config = dict(
    d_model=224,
    n_experts=64,
    d_shared_expert=0,
    normalize_top_k=False,
    lr_router=0.000649,
    head_dim=64,
    vocab_size=2532,
    norm_place='pre',
    rope_base=10000.0,
    attn_scale=0.125,
    init_std_down=0.00542,
    beta1=0.95,
    decay_fraction=0.584,
    dataset='wikipedia_en',
)
Below are experts of layer 11 (counted from 0) of a mixture-of-experts language model. Rows are named router (the router's row for the expert), gate (a neuron's input weights, with its number), up (a neuron's input weights, with its number), down (a neuron's output weights, with its number) and show model dimensions 0-223. Each number is 128 + 24 x the weight over its row's rms, rounded and kept within 0 to 255. Numbers have three digits each.
Before each expert's rows: "raises" lists some tokens whose logits its average output raises strongly, later layers aside. This comes from a sample of Wikipedia text that the model never trained on.

# expert 61
raises: "id", "at", "ass"
router:151129119167138141116164116108077120160149076159139132106121137178133135126114150119155145168105155128162123140171136102117122132129146109115088097168127111115179129120164081172143132101114121157141151152109145134108116135116151110130117143111135160099143101119102135080113130128143139182128138131140134131162136128104106103131126165104107091122165118149106125120092157092084123135107152155153140105171089137118131105139099141117107114154107158125105129143170116124157147166112107150143112133160144167162108190168101112109155113137145104145163092106149124169111126118137130126113168173132181153196124122121129141166098096161125131152132150133101120112135136107155112094081
gate0:164135134098135103127167109105084093119082128092122125098089090130117129129125120137147122114137116169050158125136191125148151117131133112102159116107134122130120148078110133145105109130102137121087120105112052132128137104109142116135121103117149140181135144128096122105134134129120154132160151114141145108147140105099118111123128168118114105085140136111130115103095125108107135097125151123102151145120111146152058114135153127080101083156119127156139139126155137103120097171133111134109122113111179097145097126189156121109079151112159125140135138139122106160085142163090141125120115166113153123121134106180162143155159109105124119170130140154111082133121092126105128103109
up0:162119137083152139104168133095120140115124159115125145095116102133146136117119118139111148139138117176089134123134183150138144122074091119101164108164143152094134142095100129174152098135092129139143162136150126135083144127130096126143109113112110124124109131106128134092128110093170120109159116119139142093096137138101129121138143167108134101106128121125179141104122116122109117102153156141114194136107102164142084088159157102093133134152131147161104147135128133147142103130106123112109137128141230108156117142145149128111125139138137121136124119130091139118132140141084127152125099129142122164122118126154122133131184085080131103165167116129135080128071075129134151108082
down0:139141117163118132116111161078135112103110166138095152092099103109110125125138104137119145125146122173119202104118171138167092096165121158149156117106116126117109122105132147113136167154070124145151113154142138100108115076113129161115115161109134108066092111095086103137128128171142134119167124142124136115112129152104189094120167147148141102094175144123156151163097139086118150128122128142123118126180150112169136138106131117135088146130176102148130157107142118158130111141132091052139109113104146079113121132133108100131114134104133125129140144147125162121128104170104103129165114133134112171096160134129115151123143144150114106095140121110149129127113101132094126126107
gate1:150127106164096159102147112104123132133157119162126165129123107163145138101109113138190158134138106088083142110089113126132167106144187083133146132126131125102137146142148084137116113144129151127120105197113116124127106132129097075085124137098085161117151171145102076097098112101143158157141131128136156138153140144152129122147126167105122121163142126105136163095137139120096138122116147134127115143155093150145148106139126118146121135126123124133172105148129107121144114168135116124128134131130147118107120134169119142102117107150106136075185140162165130135105082085178147185158117141146147105161126135097147170139132081146100134077113173115103145121142142141133156106120
up1:147107098152127161112147118122085149140151127147157136116134124177119129137103097129170145148146098102074129124133145146147171086129172127150102159152126121106123141125124089161110130118130153114104139187116103152132101114139136102075123141094108125084142156160114124127126145087127149114168168131133119138128134141165129113137122183097130149143129133141129151116152144116106139148134124118116111124159095165173139069160127119147101109123113153140188123111140088110147144177159095166124147108147132121121122161146129110099136126162124140063175103150159123106107089103173139160092110146153162126168119158117121144177131102118098112093109166137111145120160108144140154109136
down1:163148108073121115103104096135131143092090169079121122182167136116102086136103110103112177123097112160123142105127107091164132140145162092126085190123115111138160128146135154153145140083112144120145099152164147120158117144125123135140133158104081164181102146106112124113116139123097122160163099166122103154111145131107134146137124142099091141105105100128057131140095124141129127130158111103134143117090112129134142134145120088118142150119152137107180157046115142122125106132132116145122132091136134126109134130096070107124116124139090119126113162123108125160119094125094160101133093136140143117139135116171109180140118131120147112126118146102109106149141136115157112154125
gate2:105141132144128115136109155126112142135149126157129128119138118138118149103121118117137126145145130179145144144099122130080148094093152089139150123092103082144160110070131111142125093112122136124140122108148119184108158126147155128103122119117101163101098123137093151131104095147119143157117147108158169127164103141152118094120164151188162159101151136118120124118129129073143095157147121141122161071102119182153098101122148146123079130153145099128126125136136125127159110098107124117101160101147136129139143143185113124159134147092104131130148068179153115147133105105152174108133138144111140136131169108132116152106170104150126112104170108158097137113157075155103073154128
up2:113093108136120138155141113095088125131091133119110112097162085080103109163120142139127132129092109121108164112128137154152128148128099120087112135127170144153146125102102118100133147151107135095140149119129145090116073169110147143160105126141106122108105159131091112119126165139142138112160117130139117152103130113105172143106113084117101106096168123140140114133136167130118190097098149099104122125145126092104116149120103138172139141072089198144104125110158108184106109125147167101156120139101158154115149109148143131114140137196073106135126102106093134122115136113143154153148134132076127125137124152119136134127116151127124116158092072094132103135090125133172140135142
down2:100147124212096122129090133104121087132127152150130125125166143135130146163098119106147129149160122084143127129173150162151104128116148125145164143112107137113132081158156135053115068098084131123118110106105120133142113111117148163126150169150116167146125150129137132131108108175144099132150135116096162146158133132115155146131092094131103122141157159118135109125108173092142166106122117124097095123108096152143175161102119122129136121096115180158097101107139091159143112120095124121155123099130149147071140148174118137134135149107149132131124092126146105164128119099127122150117159087096147108149098090150128150160130129111128138118135121148142104146105112116110072134092

# expert 18
raises: "ran", "ree", "re"
router:155135132162132095093127085081133102172135109137140082107110155125090107130136160105118155130137144092164135155160139104122107119141125124087111081125157117118181113094161115139174129105161101170101131187119161157113091149105130121114074143128124144126134091130117153115120113130141147147128148139137153119143123116112113106125126130124121121143124121148104175106087138109104108125096126160190136116191137132111174126108130183089085118162125130112114096119116118133145112137093130141143079131139121131150099171153102110093146100152137092159146096111148143142136138097106123091137121171093144154136091184121179144144117125135118105139154147131089129127122145098129104115105
gate0:148133133133122114141170078148126102123158113104155135152164156062116134160092115103147166121152121134185121168147155153153145135169151146126175124132117097083100138135097125111150154115129093134119134155086150107131133123124084113141093133116096121100141105153105110095113167056137104126137136148155115107176152118142144124131118073148109150152162133122102151105146098148123123097106110131130137131159105162158138159128142117125115127159156136128087171123166130085138120168174158136082144099132117099177145125130137095082110110134140146159115129156108122130136139106156091150111172167140126164145121121131121117105173116139134108112154123119128130121118096116076116105135
up0:130105166099121154129091148087128125121134140138105099124140147175112135123167136134102136118106122163139140148128112117127111126099154098121149143141113124145131134153182106154123091150114122095106106079128111120162107148144118109164148125117093101179141126090136125168117114153174144132146162126135070167142166142060150129111099081073125140141104125123118164133105141164129107138146118123114146142122102099114138162161145110149127112132102122161094102124126136160125130111105084109116137128151134148082117137124148088105170133100110158137130113133129131118075100139140150165145147132134126127123127125116170118077103195099161150098143118140076132170171167127130169137171
down0:154114106178149150107094157132160116089121120127107142119138140123158098115144136158133097090113109112136078161120127145133131120149146080146080119194121145123128101110165177158118118108170150121110132115136157094110133102096168154155102133129112137109123114132141095114156107130147135130131184119135127092139127197123124137106169100131094140124149110094131130088099151134138145125131131115130106134101157147126118165099113146137125137139115139098150098149110094094109143168132099169095113126110087104109101115142129165140113068109155114163141154101115092125147115161137132125078120107142107159103124136121128137118089103129155143142103171146147090099193137097140072132128
gate1:158177148175119117141121108131135161153184139095119147141169152178111148163131143123136190148134118137107091117151138150145146101105172125149116105139165109137133113104137119105117134108140125125090131145138162121168153143153108166145102148148122123142125182148129136092150116185183104132114199111111144113079133178157157119104106095147139141147129094119157116094122136129104110121128144123174142125157150208175122120168152128129133155167082095134123130165138135134138132125142139142141126080124133085114121135150132113106118097136150147138156128133129120105136111143120130079129127147122117145173108127105128111137104146136145163074111140106140155141150104134143148129091
up1:120116138101111126096173170153110047115147131158145109132114123134128087132163113139143108099117133133140165168122155125128108157137137117139133184117141110143077139142107127117139128121139125103137139080143132135114125134073124126119132132097096151127114114103141109155124162075090147145164106178159140157149115107135113131135162155133132119110145136129085140179115122115162149147120093134114129131078148100126133097084099112149157123056168131115128144119137112108103155103098105151095126134113123170118109128087135146160139163105123107127101145166163138118107133137137178156126132111140123117118144103150142156100148133112117095157146071175086107071126124112096165112120
down1:131165184110139137152152116171126100138116106115127168122101129170116124128123145164098107127105162158148147137124131141133124193134111138140133126118091108116105104162090134127136110102168143120140124086152130133179112090119088087120146129098152116148106137152116148099157125163100124157128134133151149069146085130124087059091148110125137159109127108142134103156133144132126117169090112126136125127119152109166115136114110096119128147100129116067148141125131144145112134155115093111143129124137150152134128119108126128133145136080112086161113174122170162120120116112133143173081138096102174138106165079092115154117107104133105095103134045144116125113128131114132115121120
gate2:147098144111138134074138103132149142156139121116095111116132148140119147188110124107112078152147111128106105131158186131130123129150122128098113134137151166153184127157160137101119103148119093138105108074153121131103130147116152130128152096116104140165112107056157174113128109074133153136098144117123117129140141138186123133103134157120100120103121154139127101128106124099107132099111156160142098121135138134122116124075125107140172090119115119139100104102092112104115093123142150118094121138122157091134109127150148104194132144138166101128159130115104153156166169159132136141106111155121153128087083168170141156140151128114133099103073123107092147128117160129110115103144
up2:084120112170126121125119127151134123112127093153119095110153111090152106126088154119148096157162098122118098164124133112113127134122175146121109127138125105130104166089094140108098150155143081111091123107123132178100157153188131133129123126104128106108138122120107182112116109149144150144116109113125122146169137113153136136121137148117142136066137158105118142096149132131136119112139091194086167145132154164117115112114144099142143125145128113134145125143134127109134109172140134146116115133132096151148145079095170068162136128165160153174173123126083129096165139135113168105147134133113126114138142183129109185119141126104093138197151138147129113127123123152086150150113
down2:132154134112129125148170164164085101145150120114149123099090128107142163104125142126138155091142111115100124142109105122142062110124166162164120141145108107129146140097116101128140124115111124119128132113124092099124158125114156169147129153137106103100106130081156127178154138124139145172166071121153129145138131112076146117109165084134145143156116143108143165133180115135115138111208156078111105168112114134149111145116135119164130110096115138119134091126097119109126127139134102123166134119148066133152118149109089104131100108150109114162133155127165100135091104104084134131105119119121112157186132146147163141132105102174141169117120143103169158099125131122115134144120

# expert 19
raises: "o", "ed", "es", "ing", "e", "ic"
router:141106089147144101111182115115104113124131111141135105094129155122115127107106141104101146125117162101178139134148155100125125125172122119107070106132136106104124121089134116120139149117109120158136156164119126129124108135122145129148123120150126107150098071107087127131143079136138159150100170136164126131132088119112126125124089162108109124123147110159119120104108172100059103099075126141164130118170133134099117156130108129095117107151149161114105111167123136125130125140102106138155119137172157202144104150157116096088153128120124121142136119105120150177067176107144156116155155166094165157130082142112152108117129136146138113158135156152112119141121152097111120090089
gate0:134108136151130118150135076128105129134112144132103111158135114064118153138142132142134113109108113142128150121136101106135098130180159098123088139140070077122156109139170148149112162102119114149147093156135134121135141132112196152154161126103161099131067150110085117163196124115119128135101149133115160122121094176123123166158105174111142135151142126109115122168121120116089145115073152066102118156126087129143147111109115146093129142112090149119128131150122143114116100157126122115136146129131084155144152176154156083102072128128112165149115135124132149149148175128159112122130111137143114110112139136130138130133139139126130089112142104149116100088129115149078097121129
up0:186097142149127122140169114109138170116101194120171128158100132138140122118118153099170098149135127073122126126133117147132084136141120138132143156170094172131096071132145118133159113124127125121128096125142133106116119145093168119097152111112092131154108112104126110173149057111121134123091134138109130111160133142113118141128089148165145129121154127104111173177091125168112153157119137122112133126120111110122110111148089142111107089129115158097149104121139113135137141117171121133112115175099145164128133120122158104163117130121175078155152156156120140127125135117151170166132117127113143142116104185116154169109197150151180141141094158124124132122128123129128100128116
down0:159147162130146141135115132084170093143121157161170145158118104116156065113103104141163116136136121139111140155110137089167127137082144143122118116129104115115121153131117106113118156102118161154138147093154096097148138065168157093142143126102160072141115132109133133128147135166153131137168135117148097121193141135118100146105096142065112120091122140154131172147113122095079125114108100111115135176129139107136138124145119102159147111184144153112119121157071138120118134109102152139144134102145150121133139101137168188096099106105146164111105111137115088127123088109133116121134138130154114093158135125116120133161144109140113148142096138089144085128122115113166143103118
gate1:115127085144108160155133142100096150120145121085168144103145098141123100104106119096130155174120160127157138124122116103132133119138120146096181185149161132098160160124135136117124120127100185127105113109124160136098142105132123160083126120161114140143119103126091110108168163133115120089096153088153110130103110081129152124112128181120119088131107138135137141117113157119142078081151140131140124150123141127125102154172134119129166120115135164108086121118152175119149119155107133180109150153137139132131096128143108147082194155124104146089150132101097137123052107091131122117145155125098171147083138126111140100099128152128127122115147105171127136154112146111104126116134
up1:113105159118165095167093128142148113134122126172130115170111144131147156158189167148111087085129094112126097113131128128103128120091120096159102107132104120142084066121106116143112125115120086116123141139153119138116110122130159108186120188103141118101131149123151104094119097133113145126113140150090138134112151160137085104112100056138107137140141121152125130135171115155108188185125161098108100100096113128153150114110098146100086137115106116142154145136132096142128136111146120108141135090151116098103145096115109136141104105112140120145127109150140124138175156144104140143110093137162096094160103153131130154131091126119094148134133159112117119113127103155156148160177
down1:109161117124103133083130153129099098163103089172129113128124126135090163098140131067129152129121104109165178146124115139119130134122077120159142112143120155079103092106166124107144140121106176151081147090122131113073140145137121137146138139146127160119095128118122139103142136158128123154091149129105088132129155125074131094125099136134098119106163110098154131087148088113100153127081126089086127153187113145121138149155145104110103097118127122168175092124065120139140168159140115125152158153140173153124131116129124095148130118110102117137167113140135118146142133151129179112143131150080118143119149115103142132082113134137120150117170120101147102132117121114116133146094
gate2:110159099097127123153129139094101126077136152170109133086145102130122086165140051101106119103104131143140146121143133098165115098151148113084101103132139150124101142126128114111131115145110105109130121145165136114127133125183102120117114112188127130125166121161121176128136145137114133120122080172154148123156115150116160143131125129156152143096137130106095098120174123137106122120113126129141076154130137104155152088156159153125069114176135185144121156150147126114143144086135110119120159110124120101145118111173145133066144136097082132147126104122110123145127140107143104119134086156146140141132143120109146114089134100110127086112162127142193119140111117128065131115136
up2:108148086127141123124080119108136125126115075102158169107172115071119124155095140093116126077129157112142180165161112127101108143139129125136128115132130101120163134143147115096146088124134127124120095131155151104094124099167103136096125168152101133140110131129170176126108119116095139116098127110180083095091087169112135115120100149132175116119115148140143099074126151090150105147103128157158088147135122157157140064096059126100128150109117125119127109144133138110102131104130126089125163144116097159133107160151156184127155133140142083148131096125139116124130121135140117128115095160129103108114101142145133109113143101115170132112126150158132147149106111124140129097142
down2:127167092090139075109120151128134141084189134141118163128129113131101161077073113135146086115094128108148087144108141123131117134102115081090171146146136164094159114131117147124133168114129124127103150153086147157129085140116131127118145162136112143090180154152122149133109099136098127127095179080107079149114122095149124086170097183138138135132107142128134107116153145158142135143121126174137163151091136115104149129133107146145118123122103131129140130162112121098124092113150147123104163147126117128118117127159157158123131134104146100145103085123139131166107138133102132130151112133094119134145073119174165153133104125113164123148133103146106183119145167110154143154129

# expert 16
raises: "1", "2", "4", "5", "3", "6"
router:132114139142149112101185111115103129122143096154119136083111140155108111133095156090095165159130141107152104153158153112118103069138151133095077091152127109083128115113153081151164117103169117135114133152097115124140108147125164102144100175136148160110122099133103128130120127142133137126120141157136122100169114107122095125127101144117114109124152118141120137123118141133087122139115155180144146117131130143111153119117092134111095119147099188112109115155135102115130125132071131138134120114178131129148120164156104128107167108117119129173148112085152146150103146119080162120098151161088133138128110155109176128127088107164095126165161156139093117126147151064153110089107
gate0:137082137158135076139143082097129119080152093156138160148155133117162168108116132080113114118144088135125106118143160127136129091103113119128147108134119117099148126129160150130138117151171133150167130083081123142134164135106144083154132104120120128142098116094107124057130156123134136114137122146174124133154095125135110088138131146131139095088151105129128101119106119117139134117100143147151123153108145160131151105085144099120100154151117170133171108101152108126135129146166173151134144069139141144187100132134113145164145129105136125134147125139122114168149080084137144094124121091109117084124109143107160112147128137174107113133139131140105060141080132167135122130093
up0:119146139136113146131110132148118116158107161106098124143079154133086108121120127155122125143074142070144176134126100076136143152109140143100108121114157098104142138113145109137167128123110145127073145181141168124103124134151126102111121171152150094125128109144168110162129113139112141154088125107095104161134153120150122156143128126111106118127084109139125118093143174136122094140168107105141137111112122101137134158157084169120153097099125105096105130125091130121105109145057107092114097125177124118098161110126102124127091105163141086102114137148187121125102154185111121118146110137166151183100148135123119106109089124114122135132131115127137160140165144100144135152153
down0:145170131098139069119130168120160131153120075158141100113115145100122118191138121124118145127144113110129122168103104091113148128140112103103141118096145144096088108130110132147140136114103125084092139131118121137122156111125114146115124112138096104122136109145093131113118168081148119104072121119123113139155098111110128090108124147130146148139118114138138073161117131143146126128124101068130147175147108100127178146093110124099164129132142108126117116132138139130144122198096111093128117127123114182110116143134121075104134138128078122142129179113084105153117114130137147122118128110128130177089126146133136130122093179159146130133157107086042159132122137141161114168140
gate1:123147131166144132152107131129168118114085160112125116090119123112151170161090138123084143151152124092153132073125164110124090117166116145096144151137153134104147132136157109146169126144134125096151156116106108138113170138125097111121152182104088148107176160154124156141139124126128110140137132167134161153157141102114113099147137157090118147120132130161115157110112095091127153131074103142093145138119132136118155110155117126124103146106145145100095141085105142112118097136112103121118108160149122132147118119121109128137108112124136140104142137146114164098086117097068152131143120133143122174178128067144131135150090113180159120117130119113096155138109154166139156065189
up1:091128091180128108136097147107135133114113185112149103083104132127127164159133150078086168173148101111138145117131158118160132116147132130101133128120150138103102139175117158114181091163129119125147133133148105100138182095117126131101133150144087157156138122177121143092154141143121125149112132171142135144181153086146069143112124129103111138134133100154130147115127136124121135151105116152134116152129123167108134112116162099139127166107121126111141165129119117129152136099136096123106137132128112149118128104181123103142109087149128159107131138116132131123081127108086145171110116144094147188188115077120116146170084144178139147134142127109115172135127167147138125123138
down1:123140133163082157142135138164089119117111148107095139099158101085136105140105083134104128090108123149136142139152149133127131134150117119144115115133109136151115149083101106104129119092117103109088146151146114125087171152173115111151117136102157179093150135121140138143137156150148152124135133128146091111126114117127154148120132124078153140126115118129129138104141132152086128142116113087124160136125134129102124178144131118123094160149131132123127139165150120123167111104090080052083121145102155149107136125141131157191111103126124128104126109126119163126162162097105077170121124141157106193128190078089124151139158143140095140113160146140138161088146149115130131162111
gate2:108144102153147080112123157115126160106090145113121157077194105139142111132105109111130137135170139114179128130145117141153113108121152117107104126116139134117134108151107097158177063149134134143150129142067119094113099147106143163151143187114152146123104119121115142122099117136103094108123120178112120114077075141123101130152121108123100098126129157114137117157140088122106132129166122154067148101123109136146144105132097171161081138141119157127149115121135107132111144119095109070147129152135096105142145126170135124131146139144115135125127144138111120078121151154114123132087165157119091159101106141191167108102120144124125068154119127097114126143114132120117146125099
up2:139140130117106103125117115117122164094141111082125118129137133166131129180143143159154106102125122156146122106137112109157078094127110130114122132145131115140164136120138153135178085139138130111093141128091115084089135164120104185094119142144151135140078122133098156139108075168135136059123127114081156149129154114141095117135129089114086132128176166089095141119178117173116117168106166146118105084143138125149123144152096109141125129140088137108105100142123118151071140163105125123123116150113190100134136115136130146097152132138135130142124135105129123113101131125099120108084152145085133086104139149124156120110093112075116110155132122109070101130119105123143136117140
down2:160080140134110118100149109124112167104146127132135131117161113112141112179166111125159133105117124128115135102125136122126158109088142142136082156182147145124092182096139134148100113119149137090127130068129121076129106113113123081121138122182102133138120121146138112125091119065085145094137113180116166155148117142169128152147114105124153102080160114140095102133136134165100094140141105153117144127085125130142135119106123111121086095132131138127154174140146140113120153146137130137134126146136102120124140116105117133140083149109145169113085095108130149079197131166114102109104142118125126121156146109134150153081119169095120113173158135106118153126136138090111131136090

# expert 2
raises: "2", "1", "3", "4", "5"
router:140122149177130120079170099104108123114124114147107111110112141144120093116117164086106134175100142090162125175152132101099117070127123123111089093140155125097148130095162096164175143093144119150086163155091141130114128150090141079128098145134142126137146119120103149096144125146123131118115143164128148104146108095129116101129128145095114120159161118143121156113107135113122133117108143156132139130139134154113160122119111131102121133146077153110127091178148097117143143149074122158134102127164145135138121137140093123115163102078120123131126112081125163123109141114123152121114168158107117173131121135106159105125088116156091134170170127137103121077165176084154109099121
gate0:144143146109114139116093122154127146096117133127137125121128154077127082092119141120116132175133146152097084113102129140112166123146118144123141173131099078082076128100133103125110155125127110120102125096135132094173139165159146114132126123117131160125091120121128130087111101094096113102079120115144157147126090176141130108144161128103136160114140102088132134104139171094137153118117112149089121163155110167140106166103147137089065184107067110108088150157139145112123132145102138151150153151087109144111093125151100124093098092114125133143109107114107121157117082177122115127127133128110115099148120085130106137157123178099128113141137099104101147112144143140129112143111
up0:137127137137132137119164128133127127127141191116130137132100098114129124115125156120148118152151150122127107134114125141105194138143132170112179177143145093100113134078098076124108185165114113134091147095156126115145114140180134084132135120133146114143106147118148111080116105109132109139108092111152154146148083168126128111140140140118161161112139150110143136109149158109139131118113123114102113134159106140121128185088123161077071185119087089141105126157152105131149104138118137134109110140106102162131130136143083158123129058094117140123100126111114138159089136156132120110120126151128115102164145117157154179133159131097153107143128145123095183131141124130117123171121
down0:105150138099127130141130168120107124115172131102109143140124144162166159114141094143167110081148129139197105145124163130110132104126121109162100113163143108116125113128132135136087106142120142158102134149153149084104134119093104078126118130078106157133111175112115102136113124133113116156102078126121141126148138140143116150149120164109109141120122058104103106117172158146097119139075107158081134126133147130131115147144134125140120081150133158152126119080106127130162110127124129091130120132129124147115130167161132127156098152123138119083119145134163115140124091116157127173172072126133182102154115123120132142113101176118106078083148112095063140150123121125134118155098
gate1:165114102127165140128133117085156127141093158122104123166120106162164096153141129144132098122078141129137126138138135102108125079125151157126127155138113103103133124092130087152182136140150105151131091117099086139145154135130122149161159129154130159162137116125078148142130081110117137072110118152126122100142095147102109133125122068125136063128150114119111121113139133142136117141178126113105129129108135142085133100151143142168093090101117160138135158149150119142091130152121121090141103143127142118160100148092117097138155135145116163122113112133091161081078106101122131133102135182139120142150133116121142101101142195125144116158125097163077116129132147096155087127166
up1:098108065151121125126143149124160140176103146170152087134126166175137096127155147166132120105127097135121141162123135147087144096082129132128124159118095127150099140109134071107144155132143133121142100160133124186185128147119142108175124134089111159188137139122096145149140111158156132079160114127119130111108143109118109135166107158123142130125110103144151141138098147146167115093129109122129140122121113102110158146121170140150114127155129073120131177121152123118177101132138122111143162131104145153140098143098143140154121144147146145129095133144116117082097131102147105115094125126185142144141092159089153119132165144078119130147112148135136170139181151125109095124122
down1:110140105098159120148118180104136126126102107148094143139082146141097154097148097131123099156109115149135114143101101111134130102153171115118111115087107107136116113149095081153135116182126122141137111127105179138086119109097110156154143139109145178122160121139127135166141113116160167161117161132122099138116160147122094103120115110158139171119185126135136171105157145093146160133122096120164106128123160103098119127104120149111137119106118116155056149154088095174186104118125102105135134119148163110153141150158123131141131134147138179107170151096133107111143126110137094120098153098151124112147155189100110095123142135130143131110129129144138143169149120164117146104155
gate2:160149155168134119110102105101113123148136114158112162121122095156126160158141101135119138099128170162109092139147126116137119133131167128105143131129089140144127114173161105145098120104155161137117093116119114132119131157082099126151148123175152122090119115126135108111163079103106122114118097113168112099130142129133158061076139070127145087143182163125119148150120071105103088161125149106115112152133116143146141176121095129098173074160105127142105109085124122129099155142177130124133111137129130102153119103171106163146145107139124133126129159151127148182105102128146110115130090132135120122147125111068135153112143115152147103104105141124096097123160139104128120109152
up2:106136127165151125127116162111107109138158123140114172132122098132100109131130118095117123145113137155139112137119138099098136126146159101091136129117115147125103112156143112114111102141116175097095090136086150079131156149105100109134134123157152113129136107118114088092145086135137106126117096115140115079165184112118143102063193111117136067142143154141114145146137101143113147138108164104127159163123126164143124169152116104120146111148131130161123133130124130113066122117166170119114079111175108114147109096146090135125155120150130140085137141125142145160106084134120155129142122146150104113161186116066128128094155101140101128084106115147101101090100147117130097118136
down2:139164127139103139131148099127121111159180137120120157134089137099109150129068125178123108129154096109114132108109153117179107164140108156126117122087125138129088129149146102155122119113119165156116150113148122167128149123143180127095140115104122105104179133177107119110121096189111113167113115110114143087132191119194147146130149121182111113131117090112133165148134115161109115158135115091125130172106145117122114142130127159121115181148134152163100169104122103121168089135116161121096097109122134167130143094119110132136120121110084117122132140154138123084117130087155122165138100129137139156116146092167089124094130155109133140144111138120128092121119139117105127082134

# expert 36
raises: "1", "2", "4", "5", "6", "3"
router:137089143139147120106176115115091128160134088188115122088115159201119120093099144085088142135136159094167107166139147100110106098149126128114097087137144111087133118118167108149147131097158101139097142186121148146133084134104152108135103148117128131139110115131107133124138133120124130133115136152146135129133097115110107093140103143122104110146148115150115139101099139115111138109113161169160119110136147152089150118117078136121115121139114152102103103133147114123167143141077126131142121126175150141138120172161105130092164111131140122169125120101151132142111140094098175122116179145086153157147117153107147126133099114163082137156171129136102101106137144069148096100111
gate0:156129153138132112143147121163137102164113120150117137097152097136149142161118186131117133118157158134144139092157093121140116123150120112134179139116156145152155136096117122086117165111163131134118127113058146085083115137137119108116120141131172122125137146128122142121144168120117121110142126153091110110129145117092148108104155113112113161086146104131131135121104154112095173149080105110170060131141145162148120113116090123093130074106109083122133124110109092127108159116126152122122121134140143128101127116156111134119165111145188152134151119141145151106132137167120097142119161147155143182100114106149128106168098101153086102096139140145139097154080092121102134093184
up0:129095117138154151108090143078121171101122107111131116115133121131105160103134058107127096144102072150117106138120138103107148103101129156130130132108177121122113103135161112171097103132112105121130125160170137150186130113144127170126153126106076138113117107110140152116120100123150131165132145108144121116120125143126118129106116136156131102167121157125161152151114129111162075110183157122114177119109096101094145125161152156136111153135141163149164146135124135150122087132114113093160138089137092096178119132120172115130107136127073112102138107129115111144106128103158183161147127103143112105165152145116151150112157099110177123173127108149104153096136157143116144164119
down0:116132102157153083138121116085140142166104137141192104121150110132104188126088099154132141136110173116126107104167145175099141147121159173116133092112120100161116091117142145150105145156145121094145139137115117161192114142101140158135137089143155103141127158174144147131112132121144111132152117163151176121143096131098133135113102153091109133147111123140106130122126194118102092125122148144117170125130114160104134071092131111106095124145128139110172167144114148134129110105137097092100115146102133141121110157151090176136119106130148135134108069078154100136126110126140137152140144138146120142123127148121120128091132078133169109120135146136129132125064114141157142152137
gate1:130131117118145111139095130136107122144110097169124155146120158124078080134075115117141129120120129132134119144131147166109110093146174098108089160122087097097148084127141161111125119083192131146112147153144139142134151139137111124116118177119098123133108142110090167114135110171139139114147116136168121094132141148135146097111126129123153149117110103146139149094069164172136115104106136184104129112148076138140126112122088089128133109165116119100129129115172141136110153140143144138122144057111175123133125112132105097085114136128155090144111125141139105129124144074109134148112140084115129109103168134109182126198121093136122145125112117145111102157131123129130086110096
up1:119153121157137124145071119091097149137133116154130126187169160123098103143064139160117132114137122135118146126098133134163122112131115138097096117094068108048121100133105141095167118078149098129105122156107114147152129076119088133127166132124115126118093115166111153134133098170136096102124117126197130103161157111147111100138078137120116146135143114145128129102090129142136149131166130181117146123129079147156114087128112117102152119117119115097143136124151113116106148111136151113129166117098153156106106119152097138121121146133174120132116165130130122117129132091165149116091121071111126118113161136128129101162118140133107147139119108129091121122131090105127080090101
down1:164114132128155120139135156155149125139090130161073074120084128130167144091154149142143141133158108075114135071148136136149122123117123103153076159117155182138142103141151138114117134134097116055149128107143117129171131090161140100107120103150151091068145139104137153179123129126186123140115126117123138173171083137148143128146110104132110155120097150092099098152147122130111126128107130129127126153110095152130078119194116139129159139172099113147120135136118099154172145106105090120136134130092132106134140116094123139116126148114126137138119147104143099125154134118164124124131146111130146163146156140150112116110120148112105133133070137152156110083113142143117165121161
gate2:118122137155130146179131128103096103117106118139181102160128101113174138103146130109137120112187127130157088104084130156111098115168153111092137140154126161158183092195099133133146155132107150124139112166115141142116121126125095151115139119075130103144099125101101121089113154105174143127117106121132114158134164128125109117077120127125104131092137116092107140120075172128135130103101180098138108153135140146125093120153141106125142119104140149151120129141120109114128091123125108132112107109108109112123115097103132164098104154125175086108136150157137082166101145140128114127149145087107100139078136132118137151146117158135145128088153107156116100141101138152123055138142
up2:154103138166077123139140119122121130152163150148134124118136144150117104122154109109173082112130152173186089126109112112138098109144151167101107153140128115122130104134124141125149122077098123133072109175098130136107124107128151174138121126116153126143133114156141137110132105101140154164153086096121114151115181077077146099090105084124092104142161156182089153098091127128137119134141162118152112109118124160142137155124132121111179120106096111117145139123147134144121117089138124088092100134160131141072128104173109142108129143150134130103110174158127106112105136078134134120135131147107121105101129110153128138160107069162166144129108129106087107134117110096115125112129
down2:105167147166103114103189104172129165114171103099096153101107151170118150149128109132122136098103113115105117115149134131094149113103142119092158101151122100145123151139107136127124122175147175095118162168148104106100124120147125106118127103120152122125106147155147154102136080143070126146135154119089081118135160136121149118126119120174079128090127120093142143113132073103107178143098104070115124110115107131135104121111129157134087159146124117119143137140167109124129146105112125124101107125145081153108141123183066136115120154120119112140063127138112182098157123108153142145164126159106139125137144118147109099103139144130089127148151155113131137141127106104130128130095